Weights of a small mixture-of-experts language model, trained from scratch on English Wikipedia.
Size: 10 layers, width 448, vocabulary 8192, 66.7M parameters.
Experts: 48 experts in each of 8 layers, 112 squared ReLU neurons an expert, 6 picks a token, a softmax router.
Training: a variant of Adam for the experts, 333M tokens.
Below are experts of layer 6 (counted from 0) of a mixture-of-experts language model. Rows are named router (the router's row for the expert), up (a neuron's input weights, with its number), down (a neuron's output weights, with its number) and show model dimensions 0-55. Each number is 500 + 50 x the weight over its row's rms, rounded and kept within 0 to 999. Numbers have three digits each.
After each expert's rows: "gets" lists some tokens that make up at least twice as much of what it gets as of all text; "comes before" lists some tokens at least twice as common just after its tokens as in all text. This comes from a sample of Wikipedia text that the model never trained on. Tokens count by the router's weight.

# expert 39
router:501524533503486596477518555523442548607457407509487449472514548512473532473457519484439477547575432506454508520443514447554510547552501435560436499555519518608515469522
up0:582524508408471578463499471510525500483572513502394504496514515385449427485530551420494412543498489459533488424514452420487540479442546470421463493438529519508618510505
down0:537559537478446470512493430486503494448485463519403550499502443507444504496548515405493530427526498533532511584446518523507630486517511554488446509443525491482548426538
up1:540411485555475518525484498391418451548479503671429498472357381513565531539549387505477434465581504444487444479504548489465454506579512471555516486525465549499468505473
down1:571515479543518425417500578575463532563533480514468496529541563525400468453498368508543548474521519520525524508508573520485495465580497472441495497607558529482486481524
up2:536462427463530528538519499493551555519437437477487419500502439437526534432542463542462522516520329486596474551530509476517460565497440509478522523518462510472544434494
down2:525495539403528495422487529533559603429519574562432471405437483558500537531449506456470591475457487617490491480484483461576485489523564511511458536567549420526586411570
up3:480661599479518515442526511460468493500468517479523443547477474457554505540425461532511544414481449547483452479510495558529534459528447554542520462504519511583489469516
down3:516560441630624451392455530509486550477512553482563514548589469434527604516434470441497456583377521527547574512576489576399497411482586441553447593505472589439471526394
up4:589469479523460503577511496515392539586492449510495599532474527551578577542477486466565444532554511539534509425395611535523592489556413511542570473455543511487582498505
down4:390527512467506492488455487519564517446492521537447464491512510540468524427490470488609520373459534391480539457483463473572468436342516451441487568515461478435569513535
up5:479588424442448510546477525473437447480423504536584491513597499447536545474565512529537470445473511552449555533484514465516462495555554567512473452465480577511552544499
down5:530512536451545491491489519527486535515492495497388494506475563456421529436489443599540492475505492467482537403416471522534595531556444596502470552484470513554488472520
up6:478588456602461395492529494581536493551532492461571516522499525442538543514431494518504519535556574496517415564567644593497526506544502639503481526504546555450497520509
down6:498488504520518515521541498516539508458524511493552503425598564499526606459519465515537574545575447566562530528507502434577441636556551573496479450511543466520545496488
up7:514603467485470558464551568497505445568431373465486438518576462500435500445588454487437565540522553527584474551497541492556551568525468404433453471542425422532497455530
down7:561446538480555592486481473492476556562492508547510539530474520494541427468514533541501513531560460422456474531479393578536461484477491582577478599468414478539501466544
up8:490500483564493499541522474461427491518463512520431448486421351484498459454486447578496538435541464470420492550492534550509445491533553521591461504507547522533475453481
down8:595518489570535458423472583538483522587528397524463514551536543554442460439507422472609510500592474483531478487489612515481521430573501402444475475608592537437517511520
up9:497565444443530480490464534508559474495576499464516455523421449587485509551530536440535529545518518578444507339478491534528464467431531512393492465488468516550516495465
down9:521500478434523499441480548549523519484440485444494439476501440498554531563485424410506498518344456532521497528530520459463547453409538515489501482395464551564465533479
up10:531509525478488422379498530503592519580484513481594535538545490531468501583456461509506517518462470497471490476505545535478536463471506510510520516558629545461460550418
down10:479539460596551405474434529557478531397488479524463602573601448412600557426473510475608506556455444568488479605533485573523608514466524506545487530492523519499465524532
up11:455495520447477402473468499496540481518568510495545489551482485555435491509510602541447538555473538482499451510485508526520444476543535476426477529498526429604527461522
down11:511449516458450533502482425412528525536577453526474528570631473496488443454530468470467529507461594453540436442603469451572433403635507472544496513549522583496481499430
up12:511506443595533479544487509544452451544497473392486484560574532487542571605535570477475476500463503457530418509507458545539476482533464527440502445459530541492560455523
down12:517449567398520540536526485494554545491553518551419416483561545491457672495501486502482592492458523505519545481374448485595518515590527469494429519509511436467600504486
gets: " |", "\n", "|", " ", ";", " —"
comes before: "|", " ", "\n", " |", "---|---|---|---|", " —"

# expert 2
router:518490474346538483450556508505483503555491412485547449453378537516473564509538504433605537460491555466566531470473483478474542553502432489500567547469488506396464574446
up0:483546495434518539466552533486523478534489546550503419530459504548524523477618488526548579483507508546452428482467526426509478548476574466453542445541463455520495509471
down0:548486579457514443455550517555549579506468602499455440582437509541439465543581499612465508441493536591415469555506538488460507474561521444415502461497519436525568516500
up1:460496466492495495497485512443470456502521447491442502528563456567472511518447470480476526647441517520482435397497548562381573454515411443552546545382539505485475515530
down1:524477452478566456441445577595552514457505537656504498494598487480551441549428485544443497453363564525382377413518518505531443487483595471525416561511510449569452481469
up2:446447548524526496457474515456517457567548540497483533464528484492502497546593524551414487510587530577573539436391456490442499434461419517485550461435436520526553514551
down2:518398494531554512471570523505574565530554495441600510479526529442533500500533529453514393471551372417481513520472437565557498441495474476492501440539558522502492393553
up3:500477526508522488558510465459455472485543534492527472560467492402504536534413490605503427520511487556485445464477472492498523509461443481518643488383574463417511550369
down3:587453533532561551478546523573557552501487483372460518577564543563446523515502421515489620493484558493477434535515551394556492526575542484548402447466421540526482468489
up4:541516453517495493522593542556408493495503537479450524428410532469545501496502494501585491515515483459512482541467530371496516541543565462483546561512444454543497517515
down4:460496443470482469515587488548510525538513492495474452501547565513513497531459519472601469414587544447511492438525455520579508453420467413501484427464442477461459492443
up5:497459513483442501497583450466503508513470458464447536547486568515423478484519529496481438474521468523421498507591647478426579382486491490483567477550438602445547517437
down5:559459558532512423434545509540590540531577453547539529445505468542566481492533393485377561564500454499466570549506466502505567512551495561588415635529536601524529512524
up6:448527509447483563474531515469526502494631505548461468515452543565521495551492486475536460436482513492533526491464468395478474510449514531527477499570485444467569500389
down6:556531543470577385363516629463627648506489477565456501488489568489469542400445469519422492515590517405504552482470473524434468405443504503518524518445542459575523480435
up7:464526492551520508517551457494446517477529489514491532484476464456501602513537485431457488509456493586621517528497517539449534473442346547489584534402470510521511431559
down7:450519424451488504463558521435417468459341468526464507467461403444484550576506446456556470482537438507585576465448434467512483455473566446486384451470528534531521477574
up8:513511480560506439458570529516518473507450478439518530542456556535494569459517459509507593512511471390559498594553522457530388472558525525537501500453570468505472396553
down8:599545582544509503468510552541468452578465586529464489491557460538503447522589482529434519536422580549496503595491493613509456524431642414444417459514532497560446552594
up9:516517530573492522447533461554454470511490531454471464554469526481521441590538555452558413488517468511508573549548448452520512443466568534481519562459541442462519523526
down9:513498476534451502565532507479459459569525522385546499581498566488480560523494451488481510537452473443446501553460512492571411465457567554518508518533513530560482495433
up10:514518490514520479495485482523511497521426465428476449515523595490572480558437476511496400441517456451414488437466529537473512475442539504492433486436559590506445542466
down10:501481572478506491511488599500488437541480482461506532497537469554509448549505490564426548544403534412446516499484568508452497507512483491504457538600537536616490509483
up11:502537483680521473470490536573448519463543488447558466459550473504556455519444585495561509555551531486515542451486532505470505562587526508551609650449534554581558464461
down11:501465385581445657564617394502412460587487449482501552524534492455495456528534487507507526537524598525564476488538565460419541494480446540560559578521384451429484470487
up12:506539478537523518476479506522558515549540486461453567534522551595502442501466528505558476497448456414530545548498437506645568581447540466526501460471559504547590562482
down12:466593523497458352556433571501467479540489543467472525476566569432560535471469443413429523461494553531456503481448495503516387429478400464511533489526458500484425520471
gets: " of", "al", " to", "ment", "or", "ion"
comes before: " the", "ed", "ation", " of", "ing", "al"

# expert 15
router:389402430566570449486454516507555570457538426495457472450519439538483519508447444567433449389518442512480477477416496535452539567567429535478543512488468541492556501467
up0:557504541639571532480482527506462520482613409430482496598511513554508491578552533479449566548480470478469574554500506558503502470495434477502503511541482544634551459458
down0:582409537410428491484589428553581564484441541565467424459517498531436438507448404663548520412452500542456442504506589533517542514534470422554497546433465480523528517448
up1:494462511388496522519522418477518511475461477482447486517531467475588468536470428544535527563490557457505516583467541476500501558445577547485480470562568508515537513498
down1:474469535456470517547498546477601526452397456451593591578542519498536519460506582467476427533606459436519526533486503504496524555502483467473433487464580428539447511462
up2:437455526452498487619498494438517469464514488493437547440536546460522534451463537565500532496520659530443426459528535484451442439541473440480494515454488518448522564490
down2:492495539510526481427473561574531543445586601517527472371612497478471426586455426483493465513418430551417488421481437555507473515494656477485576550509414490528509407422
up3:487509418549523505451484523488526493553482622520459536495425465515440489555472498453478543573480546389511494485513497461600421526466508548447473440397466499524553482453
down3:407496416462500529541508427544418556508418389492498566538564506466502541466493543428434450410518467382564506463585426447532470448500430487520546463439544509545504616493
up4:551515559355493524532516508436502514520483415521395516565550419482529615459405451509510586507479522457480482578535473524544607465526451548478449482514503484440497521444
down4:560446475504491552545564437452571551497461523428514631543561510517559542420616577489411478524498516481538559432472537487533552559492500449474398539554555476542432449423
up5:457501507485539502597551574482509524510493566547575497425430459521450427468446503474541502517463490549573529464469579481615481545485542495416452570521419512471531464480
down5:483577347559583492436450651527417445478491487533460507531487470544507499448459552493508430492535471443505470488523609435463445536535500368527487569522472487402465548544
up6:495479501421579547537412520451518541601506481565454475563501488482534538457527478556547511533514520448456563493511485439446544504505456481520519429534581523474581422433
down6:512473532387488480468506541546571570518413477460497497538549455465446564445522450496550497441520431493546487587424503477492504623429504558463569520445545401531518399535
up7:449375477490478547557463520505520523464606457453551467383524482490396544501434444476470437531429438568525488443473682403393500462512434550500588499450505480522522565487
down7:550600402574569475390395528485441529452547523534558530570542481558549461410432369540594501532554480475529591524547506533466539515487538453538433556485477525446519498526
up8:490517467536532406530401523477491483514416510474555513441553502495446428556518507605518459492489496573434535550489521526531527574515552530510460507544598415537434527597
down8:534433574525507465462472447545543572512541517466445521573588481570480398559433487491428559550474509522483563508542494438488524492427514564451413443461481468499591459534
up9:503500537491502511410535472541507520433418461526558596456452456437519461492496496499554555482603509521472511624502512444522606511494591509469542532463563550389506489550
down9:511560537473443448536525493509446433504493472570521527537530631537510561392543463572459497502480472482525473484545573452544498484589467510501412489589474504429427420468
up10:522534447651533511503543440514496471502493416539449496506536533478468555473492457535471412520406557475492464524487547509524399425611562475483479463481462475491407562523
down10:418597517534429500490424522553438440510516499524448532533390535565482509613473490488545536447467498419545462499545488413515420518462489499472421470473534513393536514472
up11:430569515474465528452436516507592507512477457535509477460428465500544465557564537425533463493448491507402542514475597564466380462478464547479520426505490499447550530423
down11:501455579553570538469565449490506533524503512471469600611450573564538519471559504472547513523559498533472566612494584430533584542416475430530518544527496432424538538553
up12:485486429469521482480533468510510469461605480468492450477487456479587410473503537539554498478414504508595558516551573533492483585457489501455519519539515559530483453368
down12:474423536543492572566560462572505499507510454500491479531554467474470451600483560505527407448481470507484491412490478447485513476580496479431477427520430511588478434501
gets: "s", "es", "ers", "ies", "op", "ing"
comes before: ".", ",", " of", " and", " in", "s"

# expert 7
router:381579529507462484464475498501553469453568555495544489486570550450588461566486552488562453521517532464432551481534497496485510511413479463426485474422515536465579492438
up0:503446466519516449530513514478469443479376517499489524450488558459556483502539523505469522460516496570462594444396560514533504566546558584516592515537461555495482495513
down0:521461504503521560518541513570577474501438594566465538446467480472437501508461563488520461482470534598511569441431462551601524518403575453601414481503552496469457530498
up1:514519546517490511472544521509452487522427472503539432559547498481460525576456456480470405483468429463418541554600426453501482512491462541556506501463543519505477453587
down1:564475572481535538490572465485493534513497559443533509536546490391525541466491505467461467512444515488523448451444525587510457509591510523410553422449454510505522554490
up2:515605528486517474485515511522577490507435539554553502501472476468587488537426532449518539604486572537456515583454509439484454453529454548559556559501536471460541488593
down2:550419610459567504429397446455444589502499479549547457464513551486575505537453577558527452499558455541618469474512457563519507551460458481512485533496662461497510616470
up3:482492453563460470494492591536482442456539528495480625438466436585487531506462543601531445510394523601427576552472478508471513536483517492532489539509544490471474544437
down3:478466545460547489473562522595550524489368490463542562516516527513429510506471492453525498447458467606534397410470502539444643555402415455518425392522502527487496549466
up4:468583530439448550448535546496440532496467531479536422450443509449502528486472487490459487356452489466503463483480412474523483453431550500466499529395502477471552495528
down4:509482518567579534432493452540439557462479516529614362426448419533528479447545404446491494486478491532581478524510537568467524450518456458565491560505556507519471534515
up5:525583511456436495486446544485512542554448498572478471476489591421481548520442441508444490451606406482502552513459562452477486539459477469549558548486485485532568470503
down5:607511490572531496491485472493489517473465532406446549497476540493549512578612505436453493498462447537562602476522551444472519560430578609487486485538479452527529523481
up6:499522500404485542467434604467571565495561511506448488475510583489500562456482489497451556474427510554497530500480508469515504519440425422539473477515414451559559466504
down6:514458506484522533505511528505510547446365498458511444464466530494461434609479437402457617471545505413601546580509503490521476562523466478431472488453462442452472533490
up7:545494454513456493522529515497462501519559480430528483482493475450560514577541575561467556550567541512543508508498526524433476497576413506571485544455469561604573475535
down7:463525667538610539459528558580411518437603502431563498511513534530547528452470574483516571516491436517435568485553443444513486423506576431387481530492477532441523481432
up8:479502486483521484488461574506544488457461525508506586486505521528466516544526575494489506436405412472516489478519554474615539554449485494511422393445429500611529543515
down8:523454494510528503454528499521486477519472506559489448482543509428477493431474449457514521442474547420528505521509511533549510602437433461521466507457423476563342555545
up9:456492487614503477507471578575462531466410480500509561479458425592503525557502516583600562523429458487528585452508448531598500497475549557461506577575478499482459595561
down9:531465495477459555481592493492508403474544553484492455435476462480541445499544508584453347517439496410488491551569525547550470480519512529565460468506495527525491508494
up10:482491475517513443437416530498564529471433519500485504412577487483489493474514412409442607515501546501574473570578495483520463494488524454492506516427525551524462470507
down10:509452548486494561564505503503597561442482508499494493484533593511402546527504479444531574487516492465545506533544461477491492546527523538394537597535486489514496537466
up11:435569490504499487463473573551525479545584472498593397541485479593442447520505466478503460501458535385532504494503427479620542478515441461463608550466448513462448543434
down11:483513544512518468525502551546456540609530469550509479547522485527470456530519485449451469439511527487406445458511398517378607522587430522538545408437556558473506536459
up12:433544540474495483472472497495570502546543436537576413511568510501474514406445527503503528540535515584512566417502426555550600476484542443481548502486436498529486549468
down12:430506505479533371489446498473511564475485477525456501619508445520527532474528417490553449463433493519547521598473461544430540495474500493507434452480518488562471519388
gets: "1", " ", "2", "3", "4", "5"
comes before: "0", "9", "1", "2", "3", "–"

# expert 14
router:535552510457498470393562564461527509504525534554518350460468512455512351564567435405441487519465447469589479437437449492510433471550527603516481611445500524513583580422
up0:493427556543503529506502476514471500523470480534516536470488488518436452638553467483490512483435437504596512464615491491507499512459465504461544529496484536504496559501
down0:612564499559483444426510538623480476565515560504528500542499533609426409526549517500463493612438442529491507419472547498475406489432478532447468502512473588598560500455
up1:549515528567480488515475480497504478447539482459527516460514529417567409486516371547617431499504568526485489477496544572494408411515545538524590499556513505463528554393
down1:523497578535529559437462523487481555537496527540560547471508457517587532472510539484521520486408593497502536449482559575517502575486424586428467544555449594450539556503
up2:480546559527444572518486409416496448567583572458519521443461428481452472504563512564551495595397471517469527476457518500398457476421492566471414528502442406496478519465
down2:519504548508504454490545551550514501582482557513513559529483590465554537479492540567516543504527583502398344456487489456397460422563555544481422497471508621485537560571
up3:544585529394445512455525535511501508438515582559534502508513521566524464473553492504464513519399516500416442532482474434614466487475590521476570522499538521547546501605
down3:472499463449558461561410583498479536450488404436432533455468463462458543457432571510489629517591509519472531543520503503479441572578429418427481456503526497507525495545
up4:489429547607535478514556536592521547540450504475485567476579455540549530556477476506527445477541531603594541485473402514531543579555522522453477520523543493439586529483
down4:529515438474475582479565540493439498545470538533507454558504431584405406599524511513455435510462511550444501364415425545517496561449540543451424567550496448613510499509
up5:623528527568507536514525539498522518511472598499581447583476473445449487564520562475459534602491476512504548521522390590428394509565527545377455540550473516504495582392
down5:584509486548528512516501554550449494573511517518513511474549544530413515490529540444467448520475562560420444500496540450446422525474577593416432444552448478431551547504
up6:501545455590446471515438563507482481441479551515471474474706481537546502458597497555586499494448446449568513518542500548518439481499416462528614536546468557531518559474
down6:555583497586474552433489624540507443351522427416495482489585426545470468456505472503477469444515503544486517537395525490503433526491407558502527533578433479496508462476
up7:507387439654518497523536504531489470502463515487505486442590457513489562548508564530524425486454450555563527476562539482582645587441514511503497557517550502601555514536
down7:487525425445526545464570510588483551489471530538490446466481495558440472534554464607457456524467553568464486425457498497461504505486558537474552533479539470573450478486
up8:462476440508595433517473450500520540483505565515571540407564502496473520491504508449452535438387426461519476551516471445543518473461552493518516541480454470523465505479
down8:547478457441525494457500487490558541508535456499558570464545504464459494517474480497530530546542546537562448451517526466471542481534526434476479404500498488547496524508
up9:505521469494501512492456505492513516495494527613491538512562447393487499496458510561525500489519487469461375580419495559529495413496520496435444538510450539534472548580
down9:528419432531558447452445465508522501578532511440573601471518479424443507571424505495581522475437464461621411501456553463505473392447551449476501543533512449449476427494
up10:471458517482578551489529492534522566495519473422390498488511472485524528489467512529418471534557506507613507499409450600451456451530436528481449503527455507478469548471
down10:540494546517513488473496556528446470543468491530449502500443583566527568493488488578507582447478520504396431446391508453419392557501489526565544492480482582548578485572
up11:538516513476563499492464525515533605533440571511500483521577505485491509586542491425422528578520465471469616477530466458451548459502477536508362510502440443492586484491
down11:526480499453491519483518454456499520477455523586544479436439441469462462573501503533525438452463541645456522480495539485497514569471489454483492496536477550541539567572
up12:469454521444510490500460438522523450434509529438519555457461527482580565535606412437448535460504587480559491511535536491432459504442480601516530433496511515477476566562
down12:455436568426480546566609464515536524478449489510469546511557532466511563403609514482507547490510590477496504474583488469476544563487470514429511422481557621475522579480
gets: "ing", " of", ",", " to", " for", " that"
comes before: " the", " a", " he", " to", " that", "ed"

# expert 0
router:509582561451415528463533561506548576480436538547573472517427502555478480522457554501415492504468447569500447456531479520412431521466523499513425487467524539470422465530
up0:535523552426504454464500529509551502468466559551530560473604555512467494538516409474533537460531462560565505480502461469548404530441507516496589422523475564492484488497
down0:550531513490539514497551541549649521551366407567399515535582435553464568474524538444553517471601475544578466525487555399462505653510430485465462401478562524498480494570
up1:483445513563504537524498490451486550506591536513521518328551431513530533577499584579481534493485539476482500443511535512490529431569435457520539479375471391468508474480
down1:543529514546477465488510505496520542491472455597571525505575561483571529557435639479436517511529490483476538419543522438439401540460392514408431518468493500530501446497
up2:614504530526429459538469441495400466491502482519514560482587443443487481512465529504479488487417450513605549497588578548411428569524498513459517520514430526488468502498
down2:521537430510536467433513543552594566532472534585398496487448559475405499422483500512502511511568463476507584461427481441496524474528490486540459370478494455526556532452
up3:556494454470514475501495483483489472485493434508488566465479458517449524579421503550538519482504439607589470450427587522454487610498408462421537473563453537554585503454
down3:479541490501562448464511634553573545469519496544379482559553456514389481459508510435523410499435583455533534553490487500544551574544504448442528530510551431451514533440
up4:471563539567461505442532458499446443502492562435430576469617513533546507499543497488464497514382475534545451473444431542485478455374567494482494452476422376476459554476
down4:528509455528521389464432522541581485429463532567511530478502550503449568459434516511549519517491486470440532531584549492500475512429596553422391438464590465483487445495
up5:432489502471406509487486457478522524563419442541518389410464447628445512476499429400476497443465552570470526458459535450524512470573491483496462451561461490556455558375
down5:529500496484497466493435563570459509510466478543493444470470581508544548577539480490432374492567368395525525516567535468548516401493583503478507540489488535525464470462
up6:579529504571471542496521481464433501493499480536525548472545484660501493417443499580470498557494465593442574532436584531508529554471538573534522566492555514495426490446
down6:495528435558471478411517537561508509482614460512599509438529509498512568574580434483478447583568517483507454448520465492494491440495482540537505467529539515376542514573
up7:542534515552429471522453452509414471471520500542531544433477505388464532531475505498442467541419528537545503456644496538433395509515495527505491485553522456501483531514
down7:442477404477492535488510504495507514431442413607569488464444471467484445499597554531464490522582507444531514563573461489516539489574403539481460466536536513545535548531
up8:434511522524506530496447545516534484509566492347478536415599551567532435501471532444473585393431540505498462497495403454489445486479567511439589399471500453518487542465
down8:532503445489490473542470499527462503517435477412582523508533509509524581453497508476498511574476493459463511488537523443510524389487530449432483499424495432513453512589
up9:559445602462507498535472504515503459646492558588492502509519538465483562501522470501559530501531464507501475543451519467513448489410538424496440453510521452508480452542
down9:536509500516551469459470518570511549479528502421517478508539484479434523543575457428472512427481425504578508517578473486397540430514514468524534554508500544464477500453
up10:520521512488516536465490557539477542458485548522480486598528563506512461548528441504574567496507494483502590510524551525509509395548527497536526527434439590474499547470
down10:579543509524437551505544521471460464493499410506516485530573509472510484555466434587600474567539482460508462423414479543515464443412585479488497494455646495576486580492
up11:480495459463520491484500503503506495489575469514507449506511462542484528503587458407440474440456479500540413519530550559520488501497526499443380455508408516596462482527
down11:508517504498522443499455517532562514448632559495457534535486487504487465504615450401401475533418480397479429541572525526417462475441619542546480571573533429465556511476
up12:416595473458492554427509550489508516488531495431466437477412601532559491404534524492468506496615537437413500468425405493520520431503569538524537583455438560473532571517
down12:544483549535558476376495581497524572442424581515412554388457487552482554501534485519466458428519545487512460565534540346466504501562513504507561506508557528480502538454
gets: " |", " \"", " (", ")", " =", "\n"
comes before: " ", "\n", "-", "N", "W", "born"

# expert 36
router:589509641468486482517591500467588515503515524547556508491413445485529491459475596551563576477568457564516439460479492583437462489452518521604492519499538501491501405454
up0:487464493458343627507465481500511508536514575433503615470406581605439430462532487494531511602496533523501479509513546403530531458445487529472414538527531562562498444519
down0:539532525558583425382442509530553532451549552485485513494473470512467482595522453459512475409489407572482489457526517556415464470473461377491498523623441521534511569440
up1:446572464524565521492465472415522509475546538446481520448378496520405426506477479438463487445517648501442510458484438598535614441531530468540540480520468557485519552453
down1:553519534531587517421460537551567571477483610551602432518493561488395388472492458502565483436478405532459442546536604510514605561501497423497496511502513471470448443445
up2:524514504450493462527524458495496501464585496504507518433505459500555544540512510472540528527544563456533462524439538536496456504517441520528531486475576451416471470495
down2:497471521516550523456512518550489504495635478466545425510460518592505532427461437495454563584468459497457478496571515501557547482566455516520445476406450505479470482371
up3:543478507563448555475469467481511490471603498511497584611564510431574450557519478487508516432522491534461404519514491531615501546526503494509602450525475470514513524537
down3:547490528411451515559495459501489503470522491502493637576476526461451417511517530457508427498492497411625405594561421525424477367346445527540540539412465517474443512571
up4:438464495496496479517534519481531508554482548506400484453501466565504535473486481558418565482455506508547506534483521497430483545480578524475420484514478361515389467508
down4:523571425529451474520429569539480383465457482549394557439436561437562509518399493461562526413562461443540492508558564396489540543521467517572442459468537548476472514527
up5:613367537473498600551529440481505508536452547452460561548585501557498512607540465556536494553476512543640501436483475437442506502433466497524521543499571502526473452440
down5:555556564588474454464571464500479474582499438520514536460545577493597451561543447466537515520568460459517515487592507543493475444628547548515531465469484537443489539469
up6:541541523476485471504477455503418514465556431490430580477391506533431502438498539528553537509510491538468435496468562562420488467538480411540504440511557456559506423562
down6:462439568482602511465574551567592593446458579548355580487509568478484459472411461561604457492394502540488385528430543577451558484520407442504602527588507479515493469480
up7:349490539481463463459496427504520486457497515528560553424452562513428462470481490478498507366526678519466475518480381568543493460425581511574465464515479440472424491483
down7:558570444583621456446404530526532491567473517493505532582544604503420410478500472509510484472488499459465456525557597554528490532530448373532488586580489545412501452367
up8:510475467516536421539544513495480512440460517528491523437506515457589410540538484614539524455499551411528494539518368509523524536482500566424489531455534595522500450448
down8:559501492423544444417475513494480521443459434521511496464481520504472490523517490473532442484525502546455469548525530547485512482649474446497459454512567450489408492473
up9:491527462482493572519557461449476491467556404467465615541480516424456538463445502491517550412502551550595427523524499515457422429555437557515510453442505524400462524446
down9:503389538414607435422428500534506508469490526448578441512399545587495544449342450506492545448451509536525497511465420407549497446511512514425458520417558482406543445470
up10:501440501628534487517502444436443425536462505494514469530391411441497531480433544538479496529470505535389525583469539475577513551584539580554493507462549470439449445441
down10:494473544319563576515527600622542507433520620403560484444431556488460487518509440457504550473516415569498461514528562539584616503520511515511431517519502519410572566498
up11:515460392521496408502499576571510509495536520451425514448450507549429498537512477455488442520554486493480481499450459470437561504502435463494484554525448555558474467515
down11:523348544448498536482630433530511518524494436455474515439512409438541520506431613497518511594502478567481401519556483481517540560538563510509529497407426441515486577530
up12:560449502481500513416528473520517517517517450550569464442516533505479469527544503479542543490522430496508515466529458473511531581497454580429527589481481594597590563422
down12:484619420600552486457501602525569458470512481670490571498472440467446606408518454551392535529505524362546513425493506491491469488465482486502490583480579548586463550452
gets: " |", "\n", ")", ";", " (", ","
comes before: "-", "\n", " ", "|", " Label", " /"

# expert 43
router:546545562495540510436505493526384528478491512590495449519407543474467548369475456468483497398486408502454545543539540538594405476502532486493548463471503504453514477561
up0:517542507466477512511530544513481530568493427512518491570478542499460530431488456462483545505446441503586450471451553431490565561479428519513548453584496467559474545437
down0:581493493498524483536519527576547548468507538480536554465537592496488535492561526558450500549458433524529503589484582543576488554491493553462496548597488481614510390531
up1:506579563462443553486470514528490548537469537568475567574537532549409442479435494517528551565544507478509452575580530532500503507580514526556445428541563532445429481483
down1:475471440436530443548468490511510578472528560480578527447481509484471471428602501466422577503479560538515506376458451617380517453447477597367561420466523483610538549439
up2:409570481494507411485521494531589514412464470545441374436433509449469476407524351446536523465459583475474460494453422461494489482493560464383491457510446467493523516602
down2:442510477441530480520583576574585511478505442593501557518556473533512473489579565515514541598483464471505507580411529502525447503582551477543503498562482487497486527436
up3:453478411489528455496523472500568521497474462454489370470420534443496466486493477461599367538480487491564483573461563540516516500593453456460426471531484535502505501567
down3:400552569373474504516448559560475475472499435620529583492578472472553507449444484526449487479476434549448496479493393490518408522495465538460544447521574447557522523482
up4:493516514483481487528468445487492457538491582380487491503478540526545472527584495402397534524546507505517589473499529549479489523479526516568585469501558547596473485451
down4:482479510541509513484483490571544524442472439365495584526531557504474515504583475447415487501540542520582637420486529447537528498596503553483580481524474558506599491567
up5:510487496551550451547525402489528513460556491453540505470571512580497441448547498465511560510583616551452507474512577548456517430440548538542420437552488502417481395408
down5:607542491535569553438494550478495513518453539561527504517560637487522527414512495520532543487457439512475548555404500447453472558520498528515481540529460508471493485458
up6:471556500539474514455448480488538448542440498459489464468457531482600510498532464430514423478631514504529492594467588427516584487505504491543469527546515537482520502507
down6:543534466503622479396413643558397480466377441514546580555474444542529472503455482513544475528489491568517512500487506491497565511559483492456491484567523502582449456460
up7:487496513476446519530528471531512463571533608384478528441497498477625539516533549321446497533507493510520583488498538499486468488526521609509604444497556467495501467484
down7:539452524532512521510563486588559478507527396390468566496600617478529519459567460481447528518580524532524605415483457472530515481632497536506619505505459580457629469536
up8:523539489537456545509464441487581514597611504479470444451502534460474556547447474483464538520529525517501523399588514518505480461542490418433625456411507514487545516493
down8:563453482462566488427452500512601545473447616498451496509479432400466525483451449490444477410459529580449416548455422601408539451411496511451550526437457506459515503524
up9:527523543481504548484548470490471501417565421639496544560502542551453582377501583551516489486495499526479573501555436488550535547470440463574455446514535440549514513505
down9:530441549526477472483485471465528512528504532514490506467656543593453554510571555525430535437409499561528497522465474483496476511500504491510490483601483544491581436443
up10:429490483589472521535504557488499487595501450460435423492506512493521541453529576506587458492581503467424454596526499564477572505497549531493441516415435437470479553577
down10:514470479524568560432496550522459512503448468500493610538606553546434589448514477401579535531509411613631550548493535541489449489482476431547521584519534389438464487519
up11:512474441554502395488499489526459497481529469516590476524440500470534542545495464503494503458530558509482479445512477523390473514553460456473477507508498487493532399484
down11:484480471494601511505530486527512543470451574487530457539400494580520482508444516484533480403439496529475476535522432520513589494385639487532487412517539456578493534466
up12:477545489473520483567494545501432512543565496467481500484483478516414505514535513425441534493535558395558518427482488488477559514546557521533545553463496530496530552475
down12:512548418586454494472529530605529582576545537591509460485406644566438485484533454533472537568490534425467492488450457566417460425551502591480487436590480518511520493442
gets: " ", " The", "2", "1", " In", "In"
comes before: "1", "2", "0", "9", " is", " addition"